{"d_expert": 32, "router_score": "softmax", "normalize_top_k": true, "init_std_router": 0.00611, "vocab_size": 7966, "parallel_block": false, "dataset": "wikipedia_en"}
Below are experts of layer 2 (counted from 0) of a mixture-of-experts language model. Rows are named router (the router's row for the expert), gate (a neuron's input weights, with its number), up (a neuron's input weights, with its number) and show model dimensions 0-63. Each number is 500 + 25 x the weight over its row's rms, rounded and kept within 0 to 999. Numbers have three digits each.
Before each expert's rows: a language model's description of what the expert responds to. This comes from a sample of Wikipedia text that the model never trained on.

# expert 44
Description: Mid-word consonant syllables. Middle syllables like er, ur, el, il, ol, en inside words and names, as in Sp-ur-lock, crit-er-ia, Fer-rol, cr-ash.
router:509497535509467512532523508502437509511538514515509454521531500505530501510440454513470540510472530534512538508469466510524524517499500531495456490497542481472477535474483527493500519527487520
gate0:494479483509479510485490460494511522485473529513542518523481470503530510507526494533484514520486490498508514528472529478486487501507491456502543488527520508452497484486463486463480429518479550
up0:539490507480494493508486490469505498482482492529488518444549477484484487485549518461485463533531487471501524496486510535473560485475506519476520490529497498491534497475475519523531508428524505
gate1:490484528476475531478509521497512519456542538496542530531493493450511508535527498537459489498504555487486486521533506487443493495505468452480498489520512472531482517482511532494481539475500526
up1:468473492510453532483526523501515474541516507478499477516483513526498529511492477511523483517537522515512563472477537491517522477530495451539522492516498490555506501491509472546534533450521488

# expert 2
Description: Prepositions and articles. Function words of, in, the, from, into and a, especially of after part nouns like north end of, type of, most of.
router:522488522503468518505541514485477529515523541516534469504495522541487514459465457503488502517486507504520512460477482534527524499544504519493495469499491473471492522461457550487437500543458514
gate0:465542484478489503491472486474509498499519520519497532480494454499499499537491522495523512483464514488509523508454521501525462459475508502482496508500524473514471482536502492532518497481465527
up0:525488506483489506534516478476508449518500492476481499546469541490508494476533484498529453537547491465462430521542532532444489508500478483507476500511514537497490462482469515512509478457536509
gate1:531501502516512511485497494500498498498464480475492502459445490491514505523499447444491513463504495478527455500559505466519483494476491570524483473493516529504506492513481491484497540490473480
up1:555504470479474500500524474519501509452496466503498515492508482504514540465512475549459532477528491486503478494514505572555474511481446482482508510525529521513519511518505540460523485533470494

# expert 19
Description: Syllable after capital. Syllable following a capital initial in personal and place names, such as Bear, Mariette, Masonic, Ashley, Ludlow.
router:510502524515465514502498558469494525501519506521494493516545505515558542488450497529494509515461517517522516481509469522514499509529514531476465492469495490508450497475489517486478553528475501
gate0:507525537434503494479512528531490547504509472512499522463502530517474509463494518457483480472480480483537495494522518498494476478517480493458501496534491506548435520490551493476472525508528493
up0:502553463499529493526473490502510562492517495455489504446557516471463497555496515507532456523521513490505485531516510534480516484500504472506523502493472514501490498510502537516494475517480472
gate1:506506511497509534514492491519492501517460474493433545468522457485520520473475518511518525517491517541553541469483550479471500495502497532495511499520484540509497526485486533518486553484506523
up1:474517540469503518512517488521527528516489535507534547533473489491518489565533524452535497509505495495482514512461484549488557507540493525516470540517532524485486516492474487474479473460472482

# expert 43
Description: Pronouns and relatives. Pronouns, relative words and clause starters like that, which, it, who, this, where, usually before a verb.
router:504464517519511507482509500489497489539521550512530490522553518524511512505476498502491546520488550528500507490476477524545528520559538506447465488481506481489500539455484505484480515515470498
gate0:554514454493527508485488475467506489521507522493513512484533518490483533550508483487508489521514510464476490508500461491527523472512539508497532531512489501521462537496467505473452562526469496
up0:528510533533486509485493492468503520511541478491482508551488527472508492525482474482508521489499457511501471496457492509456481513497484475491460475518495469525483463514551436493536467481526472
gate1:458521466539454488495485479495519544481539534493505509493528505483498536518486498527520569493510470463512509528488490472523540490511529508517522504480518489527440489513476489512480524483525515
up1:468514527508508473492484487496516487548539491479529500548484522487528493506517476473484478520527494489436474476459514505493486486509447545513491553507522505488467482548406500497494529488524478

# expert 60
Description: Word-ending pieces. Final pieces completing words and names, often before a comma or line break, such as Athen-a, Albuquer-que, Shakespeare-an.
router:531498536531472503521531513436492520538512565511499487518528523547553499498493471513506498530468516522490500465476496535511511522492519553499469487485532496452493529456477525488471476523475531
gate0:503490483495455509477476496449572515506474514509487551482533486549501538504521489506502524527491510522527505557470485555477562460505531494504480494480528486535473475541481491508491479495512492
up0:465455493487533533502524511462513498513502544492511498481492490501517506494503489532513553453499514501523508549519539510512544528501473526522536462493517510486530428495500481494522479460516547
gate1:546488493483541432542528544473495539496508523443468497487530478490512480497500508532499537481501541468483512529520504492489545472492520536539465487537493524474491442470524513492472469498527473
up1:450461541511508523532532500521536504527505526520499523506456482503545474512535454482513470508492505470539528500495560476494488481536501497471520486460491499503508509529512478472489460492501455

# expert 5
Description: Sports season content. Tokens in sports articles and results tables, such as season, round, Cup, draw, table separators, and paragraph or heading breaks.
router:510516529505450562524528497478495487516494509528513473549511512543529520462494489532467529518449527502515512499473513565512504525516512490463486487466503520484466506476501514490497499505479552
gate0:528475553498487540487554451501470488519502462528491463511553492509466471500487529513476476520469528455519509525477488513496497507480568496456511517471520544513476483500505502498485501459500480
up0:473498497498474492509464470519476502491520514485481530529533497485471491491551514508489494442509517499528517516487510439463516537518523545537521461486517496472472476421464540492478514484519508
gate1:493494536512507545493481490480490490505479459486530505556510528498508530498511484466494485511493514508526514477531514498485459511491512513500460509463502585542514488488522519509498521503497538
up1:492535492499523502512510492497517476491523513491486452526526473509521482499518482483551449442503479488495497488554480444542516441484459530502490490501500493511496507490466478473493472505498423

# expert 0
Description: Articles and determiners. Articles, possessives and a few prepositions opening a noun phrase mid-sentence, such as the, a, his, 's, from.
router:525486536526475512538508505477473524537505525513520489512506525555495502461476483513492509516439513504499522463478468554540526501542510543468509479490513466478491507478482523491473514538465497
gate0:479523509476494530554513510518520517527499512507507513493478473516489431508517471531485479525513482497511482516525515516500524507506499518512533481512490439495479524537473467488524478456453536
up0:511528479525508482500481482511490445500521481475493476488508444439515494506500494465498472459514492520477485442504498470518456483455494510484479518531520533505480525490523476512526525529522547
gate1:514547516494510504490476517496523480525482558541522511511523486503483489509489503536499474485491480479472481510463447537506439506500524485551513529487497457502480526483482487479474497474476530
up1:471505527484523492502465498527529484496505424518548517455477473465517526494482526515514512541503516510526523535524482521502462442513495515476450488478503485506507476556458522514506527499490503

# expert 32
Description: Suffixes and common verbs. Word-ending suffixes like ly, ed, ated, ation, able, and verbs or particles like used, up, out, over, as in app-ly, rough-ly, comple-ted.
router:532499505532502496522534513481484509508539543507545454535516527559547513490491507504517501498496517505494503486461466521514512526506501526501485498482500478493483505476429570497470501507456525
gate0:487485494522482477472474505483503486517497491495478498537510509532551537501483520482529523489488539483541479467512503514487483484476475561515487501488510558482450476506535504542499506472514514
up0:504507535519505568516496492539553488479479485507516522533492466514532509456460526523491520477516534526517492512433496509490492505492500511528505481493517504508484446503530517497551490526522537
gate1:512496509524529475493494441517479517482479510481533476505494484539562518451515483498551516500520518456482516477493477529522494537494491514532521513515489508470499470482490493490527504469499497
up1:510455482454507501483524538500535537516528459488544504544527490483497519483492491476507518498489483514463511479512508462502478526508480489507516493505529516517498478470498549516483537544526461

# expert 16
Description: Mid-word name fragments. Word pieces continuing a capitalized name or word, especially after an initial capital, such as Th-re-ats, Galadh-rim, She-lby, Nai-ro-bi.
router:512487518528493506517530582462487526506513508514531477527521511507537540488440462514472493508478516548516502493494480539523509549522515486461479478469506497486498549478449501475475527508500513
gate0:496568470506472505474516505509502526493475508478524496518504481470489500532492486493470507551528496488500528536509537515487506502466504497465513529547509471503477468491509466503516517501533519
up0:459474520541471492529501494489479523475475508508506514506492487501535485525483479523544497479480481482479500517478541472487470534492502460519506505532497453519498534509514461530482467493543521
gate1:476494470514486462514474530489497510478487512515542472513514524475509478554502465481465489507527470500546479495538546494471466543507520485482493499524483512475489523536532509519528504505501486
up1:467498532501555499486450450491507486518509500492458541461530514526475501517528496540466522486498528506505485507494508567487508469528508507535497540483512535545475446466477514520505504512470523

# expert 6
Description: Quantities and auxiliaries. Quantity words, numbers and perfect auxiliaries, especially in census and demographic passages, such as total, had, %, two, most.
router:512472510528494528574511506463477492520484520527515507545500503512541503439505482543481527528442520506514515478481478518533552528500521499467493470445517486480493506467497524478480512503490518
gate0:461480486521476512530495480489535508489523505515496507482436491531501508521492509503493520487456529531523516499500487506489559466496498522442523522538469500516500518509505466525479478548479500
up0:458538493492494504525461470514492463507521550517517472521435483520439487530504504470501545487480487504474530514521516452499473475500536477495515520503511470531505494472512515505471574497494562
gate1:496489524485465478526509508508479490547472513483504497536505510555546499527523519483495532504475514525507533520515508545491459485496485459479466502486477510550533498490524536472469476488522446
up1:493514511473487517497515477498487483539458509476518503516529479517553555522491544466535469497500502499513522470490456489480516498486468542509494526513487484543500493481555462473517472452502508

# expert 37
Description: Consonant word pieces. Word pieces starting with f or consonant clusters and suffixes, like refers, Misty, Versatile, kickoff, criticism.
router:507502516503475506501530537491466539511537502499541462532549499505527526473458488508490511510450541489523527478490455494525511522498510508492487491473542475492465531492477532466509549509461501
gate0:496496508477470498485549505479515475524464506478469538507546510479538506497502455456516477485473528477447463484518456500536473496529499503514486477525521494513482519557493505516529466566505508
up0:517530516480477498507531545454475489422495504471531490493477500488479510518496506512476488508565536493511492508496501489559461503488498480479505507524492468543506475481463483473474483499476495
gate1:491492500529471547525505529506473467524503485490498500516512486530505504490488522487527492500462513489507503494476464495519506515534490509470464510509517485479435516488520516469527547527492469
up1:541487489471507488520501531511499505544513495527495478529545499466478488520516525493528505462525497528521503446531535503483499493533469533506517513501520452533559471506484480499494479506511543

# expert 42
Description: Clause-starting pronouns. Subject pronouns, relative words and conjunctions starting a clause, such as he, that, who, which, but.
router:527452518506478516494499526507503497521517549530512489517558537527519505497463483528492529530494519503523510478486483538549534527531554522463471503457497484482491529475495508496465532503481505
gate0:488465465509518497460530497459509504533474545512519476454505507501436474492452487504526522516494515466510495499489514551502499493534509496450497553470459496474459504445507465478508494478513503
up0:515500482522475525479531494482494480543466499508488510488476482491470491449526520480478499494487495528478494535489552502489533531495449477514500530557495510470531508462532507472482457512516535
gate1:519508500483458502448518521520483469499522558535508522484555494496516529513517478534470535501478475485531462511441485559536488502496506509494480538504497495482507459536474485525469528516473464
up1:459511472446516515527469534485517476518460505524513472510492512465494494531482533538506506501442532489526497510510474492561528464502529504433460496510495487523520462527561488490500488503447473

# expert 28
Description: Capital initials and acronyms. Single capital letters opening names or inside acronyms, often after a parenthesis, quote or colon, such as R-A-AF, BE-F, J-iang, Br-unius.
router:501471503527488540485513507481430498519524499533530464549509537533515544452483478516462496494474517505525505508500485508513502535518517526482477506482503448504464509449488491452505523536500517
gate0:498475506519496525477541550467510551523528498500544479498502474468497493494472486493486496532533491468517493500502491534527484519542470472471480478483502474477513481485507468492536517524483465
up0:485499530455473519517467518477486467475480479527495535483462480484543448465495525477517497510546548507501476490481542496513498483464510522531483512485544499500505416546503506513546503495454493
gate1:523487470526506554487537504493537513468483538486524496563499524474496530493523517487511498478510488527492473485511455527478445525470490454497508455458496496531512497494496497453483528460505487
up1:496465506497509474504479479515526480500520541475462509535450505462481515500530487436504495500518481476467504498506474496515551508509522512531510470494498444533507489494485491514479515548513470

# expert 35
Description: Prepositions after verbs. Prepositions and particles after verbs, such as at, with, as, after, over, plus past-tense endings like last-ed and capt-uring.
router:531492517497475488503532510486468523541546529504522485511530501562502508466501489509489517537494512518549534509497511517520503507490508506469478492466518485451474513484469564490447482510479498
gate0:518472525483500488488531521481508470546517441474514491469517438486492531499464493484514467507526491547478529527530510471516468501511516475484480512498503502473508543515520522497466452522481474
up0:493488474498519473518545519505484489459464442518514538512486534488511457470477497498478476519491491491552466477466527498527501506506486521514492497510533515555519533435511472532552534462513494
gate1:515512492516491487454488501530439488491519443477523502476523476489508497467517551524472516459478488445510530494493500497520502507516524440486508503538515530473513448533554524453507503474435541
up1:501497478469505529496526528524544490516493560517509502448510495523489531518512517512487476519460509536515522479492492528496497514470525494502489447515490481524491506483539489509500486518523474

# expert 40
Description: Early word pieces. Opening or second pieces of words after a short onset, such as sh-out, sh-ap-es, hur-d-les, Rajag-op-al, f and b.
router:510480518506456537522523523431481518519524531496523449551520513511520532478476452505468512508485517523516514494506500504528528538512501474467496489494523495442505530485433517493487502533464510
gate0:507544484542472466506530514496491494488521524520486475534502574540509512513502486486518456473531481511491472514481501485516499509500469540509522514503524532517482508475444497479485453502529472
up0:479484452471540473502481537507458521475525457501466504465532493506498532491517521523479510519490480497458457491527489521491480499458502528535502492515464463476504508456469473490532466475533531
gate1:492495505517511505511525527481477499491485521486503472493509465530475539549496487517494498544515493509476495533526472492499477487527515482472482478483531509431473506555515501485506478521544486
up1:483500471477478484511456505443513530510538496509519490537502527490491530527508474487484513521485460467483477475542538476484479488491514485542525517466479506497545486514452509541491483516472518

# expert 59
Description: Spaces and open parentheses. Spaces and opening parentheses before numbers in sports stats and tables, such as (20), (OT), (2006), and spaced scores like L 7–44.
router:495514538522485502495503531498472501542496515525531477542497517527512537495460483515474509505502527491535524493495469568517543519514507508502503485464511451454456512469493503506466513529494486
gate0:500533507494494470440504519494484485514526525495493520495529525492491511494543503521514485444474463482443493505500508516500539498533517525506444528504469505505502541513486480495505496514522497
up0:493507502491502519463489512484468467499489528496465536519479541484523496471490533476467499534497488517539512491467509506468472478486506457473506517558491471514506509493464533517496479484532511
gate1:513566548487512526476472532465506507501474523484492526451510507505521485502495538501489529456483484457494490491506488448515456463524505475512496502488526478489497489486484500524465458511474546
up1:538494519467457463480490498518489509529515523489468505507506481528518514502531502442531470496503483515473524475508514478479521494512504482469507495469510491499447468514517512533485472480467524

# expert 15
Description: Sentence-ending punctuation. Periods ending sentences, plus colons, quotes, closing brackets and hyphens in compounds like no-quarter, no-knock.
router:494489553507484537498513502490468537504567525491537469535529503504522536509484488515503503533475519512525532514502494516513568501500548489505487490476513476484467548508458516463464516547485498
gate0:522471556501451516538521493492525515537488546472506484503505521528492534504493490499477520499487513497473506551515507488524557491472539502486485489515497478479493515519506481463489514517526504
up0:511512543466505524499534499472519527524510466509508467487501521458514526505520507512506480480480487503489515512482539485477518522442496461518522471452546459483473529487532459487543452501516477
gate1:525471521494527493503520487492500510492526500487494458491540507474509522535501506441440507542503495528494512526529499501509497534508497517537522475451473502479497516517427520545469541506513507
up1:524500545512511499448486521481497547489510466476480470493513494522494535483496487488495479507510484518513526473500510506515470498536486495503493479476521510472521517465532445450465544506527557

# expert 33
Description: Word-final suffixes. Ending pieces like -ly, -ed, -ally that complete words, plus adverbs and particles up, over, about, out, well.
router:512475497494488506513518496485503528496536527491525488522516497524553530490463491520505528528502528514515507490477437539525531514537550529512454491490490498474477500484450540493457500528461517
gate0:518542479527532461518550501499514488531455458493491493479520525512504487498510501517503478471513514495523503552529519486496451506523516501535525501531451486513477511470548488466501482477528535
up0:513509523497504527520482548494546462484460486497504473491461487470502480513498496500468526514487468458479493485496509508533515485528518484506501474448515460532474493494490470473480481520503469
gate1:481532467490497517459487477480474531533523483485522494524531500440496506522511493537483475503459486539505507471523520520502537448508519489502483507488485515496512514480510460488465521513488502
up1:494507512489516501518534509514474510441472505533500480481504528506541483490510489485497498509506518488527522513491460480475495507501469472502519545477485511433536483466494495525494502539524496

# expert 45
Description: Digits in numbers. Digits 1, 2, 0 starting numbers in coordinates, tables, exponents like km^{2}, and amounts like $10 million.
router:518498518531482513494508534506404505493504505534524499530512500501525531484489461521497526511492506515497511498475480514493530531496522520513487494507523469494486501446500546464493533504474533
gate0:546537499498474494527490513489471453509488518513497477447530493483522530525504496504503469427502470527476533501481516510525493529460498451520510517498529462467525481440474513488499505494508474
up0:536529490507487469520519496470486489479470470503527519521494446502438488507507516485488452458496529464486505511515493468534482547499519473488474511502512514506522463441482506490529487477486494
gate1:501489484528491460451473533519454494523479545484522534487531502524503489530507468489515500523517502497455526461510522468487522505484519538551473520505482509488485523465484542506465470511473497
up1:520511496519571488531474509500515454476456509525481489510523529453511480480556528514424508477512513503458458513459499493515493489461521520507485486522486481506453447509474520490531488510481465

# expert 36
Description: Word-opening fragments. Short opening pieces of words, often after a quote mark or parenthesis, such as od-ds, im-portant, Sh, st, sp.
router:506505515525495512525514521453449518528526539533537468522551515515513550469478463515468539507486508551513516486465501512492556520522501486495476504475521503449501511507443504477505522531507536
gate0:533536483534514464511484485457475520532515565492518501509550507482523502497529475501495516501488497480473517485521496438488511526495527487507491538499488489489504516542512487458492528539482515
up0:552518520524485482475492553508504530503506522520543478505522442486496488513517496514491498501492483490501520501485510494498522491508540498478505483460526506481508486469504491492480484540467503
gate1:497523467492521520470508500507520488543521528499492515483499486501509517494488508487511534486476504524523531468476490528479474481489488488467482508502461495453493449489520488505522517569469471
up1:515508452519517481482531502464509476515482461530494494514514490498484518489497508501506512512478512483545498489502482521494518561469504447472470486469477505453506510551523520508533467565481472

# expert 9
Description: Determiners and 's. Articles and possessives like the, a, his, their, and contracted 's after there, it, what, she, e.g. "there's".
router:519482557534475530525519528504487505547543509495535484506536509518519499457480457510460495530453511486510547475489483536538535519501534513458475498481508485493481521482485524497462501533490506
gate0:465516518484494485508517487456491485524518499470523497494553518490499493523521487497513473475489506528504508526501461449544487520509536463504488459509507512504495478488442508532513473529504511
up0:496500531455498477517499494495468501461483435509502499483496498504488466496523504457463498537471499510500514504476544522494509526534522509468483499500525519483461540502528496462522497478502502
gate1:478530520496529508491515500483506506486551463505578519516508489470462532488489475501504438496514509463484499541503486503510530523541495532542486502488526516532479499510487458497515511517490502
up1:476535503475484538522539500471481537455548465472516497508534513530536488487492534502513517500488473477463524514490499502499548511467488474496543544497540528473545512486471468533481475517510521

# expert 61
Description: Single vowel pieces. Short vowel or suffix pieces inside words, such as o in stoop and airfoil, y in buy, ing.
router:550492537517497528519552522465475527516527539524544466513550508526504520473470475538458519527490558521512509463482510523552510525491501512497488479474524495487502530464464506511487503545458508
gate0:516486483523481511542491473531447522527528529489514522518510542480504477525496477461503513496497463482518471500464546479476530508484524504536468501519524457522513482506479524509455511545507495
up0:504432489486474477458459546484545480506512463483500532509453493507483480503495469480506497498499535510507506523498498495467515515472497513487427490529532509510498514435526503473498514476481519
gate1:544522515545520479495524525487548530528526481519470459474500451549511483463488511504484471535469545487491543459496508571497493500502487529481483547521474490491505496469502497541534466530525506
up1:501454490529533495463491485496536461511480501540517494500489486465490507477507531503491534487474494469491509448505466496472503488528485485482462526486478528493505509487481506489469487519500514

# expert 63
Description: Infobox and table structure. Row-starting pipes, list dashes and colons in infoboxes and tables, e.g. "Born:", "Phylum", "Coordinates", "In office".
router:488492500506495536529506513487477515517496502522519506541496524518496515477470494510504514531481539496500509510492470554490547521505503532471487492474487448491501490430490517506505494499496558
gate0:497514517458486519568450496504469471502489487483495491511525472545524484500525515516497502487496533528480484543480498519519517564491494543501510501479491432488515468449470526462518475481489541
up0:511445520484481484497450519498473486530556487479521494481512509509529497511514515482528481479511516518507500493473472484469560512486508481510476497528547497496497507574474508495442536514520436
gate1:493503494473477516464446518500511493527544480530492464491481513502507486485504454494544497505519511493462532510527498530477555528475492506498491443501493527487539494497470539502522511458492511
up1:485511507478519513557503503506463533492443497495512501475532548513468450525493499527455499511462495513518470489532511519495492478514477490477462479489501508553475463499551509498506490536493473

# expert 13
Description: Vowel syllables in names. Second syllables of names and words after a capital initial, like Shakespeare, Seahawks, Gotham, Hulk, Chiow.
router:505504522511485520492542541443498488510519548517511489528509495507548527494489483522491505495454504528522502490502466549521506501501514515487474498449506517473466513447477507471470502532498498
gate0:529518476522484536537483511507482470491459509534519506532498503540519456471500523490527479492547454425488512496522465480484439470518506558488468512466476478517457504499499488489528519503542501
up0:540482507493471524543516510486511537468467493478519498505501515544536502509515523528507492513526485495506479516486454555500454499512548474516455524496517486496498513506472497519483475545475452
gate1:476517490490517472511529483438474516491458548492534477476504497517521501497490510488545506506499449493529497504471475529511460482523528484498487500449522511506523485466518543500492475487501494
up1:529523488533486567481512504527529503472499505515490492528465495492499533481537498485498529482503485562552478518469501501464441477521507473497489500487522541494534478544522477496484504506486502

# expert 34
Description: Lone first letters. Single letters beginning a word, often lowercase after a parenthesis or space, such as (h-uman), t-ears, F-endick, K-h-aleej.
router:510493514492471522525509504477417519531537522533514474523505536508495540467464474531472501501487510513523520446508500501560550521505510525486469505470517469449478533453470507463496520532481526
gate0:507516491462478446505524472520473547528498489532528556502518492522473480433496476545525529501484508506541483536496531515503469475498532542509495525507531450499510450506507502498490490495458467
up0:504484544518540500485499520510530482499495441539515521485483508537536490530518513495502488502465494456541496520535521543498455510483526493517516467488511557450480511510591484559478493516531462
gate1:508476504492482487477499539507462485539507496525514456509522486514500469523489460529507452470512516535484497478511482502480527513459497457483467510495481482488462530467517527492469513503522479
up1:511505521498497479511498516491539502495492519509479523510503525410537509505520524490520527513500516488534511509509471473534515481459506526510532493502518505501452493508553434495498523481492533

# expert 27
Description: Plural noun endings. Plural nouns and noun suffixes for groups of people or things, such as workers, families, households, -ations, -ions.
router:521468545535488500512520499420490533516526558515505456518518500537545528480509453526474523523483512543524507484482500525507552515517523499473490488477511475492494520481497503458459499536482499
gate0:483515510538498477468473489453477515511453505515483486473472517491465490490502513502449507507488515455529479524487484501494503507509531468462537515472525494516477497491488499484480533500484494
up0:511458506484508478518486485516506509473528485481518485503488500551523477515484498492519512476458501527491541517563535446475508524518544479485505540489515537479523492500453505483474521491510524
gate1:529489551517463493456489531504520536470515487492514490497534513515502475457507515510499499474498501477515494482474513554524495557529521479509500511468482453475524511496514500498509531527506502
up1:529499496511539499521506525497492498483564496432506504483495484522511452542462488474500490496488527500514503510478501502517484499466502512534497508499532537509496526509455505516503529486537543

# expert 1
Description: Mid-word name syllables. Inner syllables of proper names and words, often vowel-led like at, an, ar, ad, as in Fitzpatrick, Cleopatra, Panchito.
router:502495485486517546521523516483444480501526502487530481514523537515504522514489491510477511526489527497502507499475507526524507515513521560490466473446508507476452533443476535485499517526497516
gate0:525510448484548523494522486487460505496495517456512506496535484473465477516505511507490524491481539508527529460533472532520508508508493520477483474528500495463479519489508465494519499539482496
up0:501526448497465503468489504486433480463479509519495528514473488497478520475517451482500481537516524502541498481525480496520486517472509510490485491529455497515492480484503511518491500544495496
gate1:503474497501460508547482506492428519490528498512466493500458539535500503515517502512508497548476522506536513494488525489519483515490506503504538475460475493477512450477464537507531520451464507
up1:490452522492490481520520491538485481496509487517514485538514536544510509515480459507479474547510517478477486467514493477524468485494489521472502522518488517491452505527533469475505521513558465

# expert 25
Description: Acronym capital letters. Capital letters beginning or inside acronyms and codes, often after a parenthesis or quote, such as FALG, LPL, NFC.
router:514468524523500540504522517467451510523513520534503462560502529545534538441473485512464499488478504507535510500494485514530507528506533512466480506476524452500481525450491482470505526523489526
gate0:488558529532491547531512488494517490499473484538508473525538513500509518499514515513495496477548511495529469478508475577505511457514496534500505505481482558513458486523479513516536537494472480
up0:510512526453531514541501506491490507415517495517531498514526507528518501494490504501495486542535481480493505497447487461474464505480492529510490479509496531488487511538498515529481444512547516
gate1:448500470476536510487502489495526494503516506519485508539491523503513480447526462541519536495481494516504469493484511536504531477510487524501513471507473531576508462493499530537517482488456505
up1:511504507503494499486486491497507468551502472507492503508507490476513491491478500499528482507507441467566457470507446530461433521468531480490539480491502499517451487498499526500479518480478493

# expert 39
Description: Relative pronouns, conjunctions. Clause-linking words and subject pronouns after commas or prepositions: which, that, who, and, but, he, it, was.
router:531479514509487516512503515479490486538548577532519482516558514530518497471450462522480518550481517526509519476506474519518526512501502509493486498475533488462491534498474506499485515513483502
gate0:511469533542500480509487480495488490530504521519428487519458514477511562499492492527481504518485485499491476539511448509507501497480524486468492504540510514477495483461522487517524485527470486
up0:484464502509519476513501482491513505505510486519507471523517491525543508501464523460487457552478557489520498492518511483553497502529476467487538509519528478509519524509476513503494497520500496
gate1:527479512491495502512511513457464450534572493480502473522466485494461521493504464481493535517470472508468518507528457477478490516505475464516514524493492477449521483514502498440521533503481521
up1:488500476524513485527519513523450478524454486499505468526492526517507516524494489480526506478480485495502497534487481462524529510513502461475481544500525506476479494464531482472497512509497513

# expert 62
Description: List and table markers. Line-initial hyphens for bullet list items and pipes starting table rows, plus field separators in infobox-style lists like Species, Family:, Opened.
router:518490546514456547510524527491476536502521501543542483559515493535494555503472504527505506522470515500531512477490502526502565531497515526460489496491497479474515521488479513480471521511484527
gate0:514501486500523483491546489507517468492513519502497472492544502498498504504490480475518503489491496551537470517517508513509474470532441518535493491487489499515492452537473517485484495527466528
up0:516513529517507520494508484529479468525536511538497492488478490456475494524538484491474471496546478477448489473517525515474475558512493484498542487515508528466538461472498519502512513512515474
gate1:482506465500509519540524485508528509521484516497527474511529527486464544507496484514496490546485499490507467485536527544513541511470497478481434515522522477504533484520476502531507496513503540
up1:480505535491539517485472485499495511496458532483509483483468507502540506526526470504525481504486450490449484499525540526524487506501486483513465548514508524522476511551506496504532467474499480

# expert 57
Description: Score and formula symbols. Spaces, opening parentheses, en dashes and superscript braces before numbers in score tables, tie-breaks like 6–7^{(5–7)}, km^{2}.
router:509499547522499503517507529488475496515505550526512498553494521524508572488490485527479504521493519508517517491492510547543556509488520505490501466438511451464475503453462518480505497509487515
gate0:473521485496511555490506495500488491525483498514530498521548485512575497479507499510506500507535476462464473555484505522509470536515483452498497468460501507439505524525534517462514500502486490
up0:528513509500508457533481512520520471468505430525497534463506460498475457486484505478528502502501527554515475465476478523493560488476486523500453468501497513500495534500531505513483485547484511
gate1:497512541460492463484499522491493466537517483495510507562455480539491523474534496493498450520483472474522470506484488499511528513502529457483490503492501455473531489479490512442485509511488518
up1:527514497510509482508507521456517463493513475478469480505504517540478492472516504485475523507518514544498468480490496482493525488511532495513477513475527545508515542459537530474510516532518572

# expert 53
Description: Spaces and separators. Space, slash, dash and dollar tokens that precede numbers in tables and lists, as in dates, percentages, and 1960–61.
router:534492535501501499516514528485478513528509525534514453519511511522513544498502473527486520524507522521520508495489509539541562510491503512463485486442530466451490540461479503484439501532503495
gate0:490524480514489471508508495471504541490501554482472469495479494484476544472554458512502518488488522470449495508492506513529539510522495473502499535440517468457524511478496487504478488502476521
up0:484468559505484500534486482489505478520493489486528491495520496511527520484494498504508524509479536491470483499524467512476470542535477516517549485500548458443512484446528503485527493481485486
gate1:458464500511500455477510514484496499515504500528479487543508492492515495481458482514500497541489489486523496511463503536452497463531506531521486530446484437469497533513512510506473496490494477
up1:504517467494493483487516508488487516474505481486522526471489492528479491505526531511505492498483465484531529517441510493500591470470546483496496505511494511502523511525501483539498515504496543

# expert 18
Description: Infobox colons, sentence ends. Colons after infobox field labels and sentence-final periods or closing parentheses, such as Threw:, Time zone:, instruments.
router:506499540497490526524499512499478530526531526505502478533534511531496524477489482518500489542446500524547524511476477544504532511507504502497474483491497470478451569461498494488471496521493504
gate0:498507524490487515516504512488500502483511507476484498523518528504487494473460537492491519557472507517470540466553530518487511511507510478462484488502484475487511513485515532494516424487498538
up0:502532482536503551462530467509525490512498468506506509465513476466509509513486539528490450468516506506527508532544475498526510509515529501502486507498502495496517551517543495548515454519492499
gate1:468532525452533512468489501516500540485478500518501511509520541481511496466496500495502502552528472507506490498457467579489495502479505509515512501490469453518463514517518481484519558520546531
up1:513489498512518484531435458506545495515454498505514487466469503470478486505500500485483522504487527525573502493516475478484508491473480494527535470518499485501524479513508479513495522482509492

# expert 12
Description: Linking prepositions. Prepositions right after a head noun, and colons after infobox field names, such as series of, school for, Type:.
router:530494530511475518530515503486492512537508536510500435526511512565498537449478485513483484547486524516560518488494501539502534517525489505485481464503514456481474531485503506474478491515493491
gate0:475486540489481508509462516495476526501535523486491470533512524497508508472527487488526501464504522575494486502479522508478504536501505446501529472531459496484520503571452488493481525480458455
up0:517481517480523515523493484524500534489475491506514518477465518549473464470498493530490493554504475465582508494489533415504506475486514477515478497495506502529481516499525511565448482459527491
gate1:505492539484495482501503512449537489480517477472533470517497514532482498512499447503500461505481494476485518459513489523506472493467499467539508487523523484465514505474493478534467542496479507
up1:491525526459508500508477516493482532499501495504477512478497509493546525546481526495506489501500491525495480493520524489485509474461480482508531496565506523503472511477461498502461465509496524

# expert 3
Description: Non-English name syllables. Short letter pieces inside transliterated foreign names and words, such as Indian, Persian, Slavic and Kurdish names: Sh-ak-ti, Raksh-a, J-ha-veri.
router:504462497512484509503508533443459540506514534529514479530481507509531514494485464504464542501473495554512496487510528551535515540503507512493466498448549480487495539454471491468479508548479530
gate0:548447522549526471512527493455505516489508538526466490501495501525518511484472528501481536512517453507490508486496458497475502499479499495458494483533499534486496481455507494536542520512453459
up0:499496516496504490442472480528490492477532447542496498475524508512505495479515529449504484520507451478525497470489503493484487522491500550479477534525533528529522478492473480527473494525507521
gate1:518488478505498517514506471509449533502510520509503493470482498537526539488456519489516523492434460485483474501508496558504521489517470499522508499560519518520465499500497494538512448514473475
up1:513510487498539509486508513550530493460490517529508474522523519476486498483501523481509487473544518533530526523462447530504544498505470524494508481493465493497505509507492478488495499469480530

# expert 8
Description: Foreign-name word pieces. Single vowels and short pieces inside foreign or non-English names and words, often after a capital, such as N-u-ys, G-ari-ep, de.
router:507491510513492522485519530482454525504521510543538493520533522510511528484468494536450515517460489514536516476492494523525497526510510530493449483460534492497486562443491509490481520522489517
gate0:508487446541507483457520483534511491475500465488463506487522478483514509560538472491489512506514477502497499483510506503511528483477486545472518499524466513537484504514502510524488539530504518
up0:481505567432482525557480513479556494494466504517496517499494491516521518480489497448520505480482518528532478539556508498484509480514528465507525526507473527473513480525518525511454510479501481
gate1:519519521496507466482502527537457496503530515527509497505504579533501466508543514531495496534534490518485484474473496550505509512509477555523508485496513490487493534520470532489561484510505527
up1:493509485493515559493523529493510511485497480449504486517526475461555468490498502481474467484516467488487462505513474553514479518504483508506543469473465515487543511488505521514499482538496519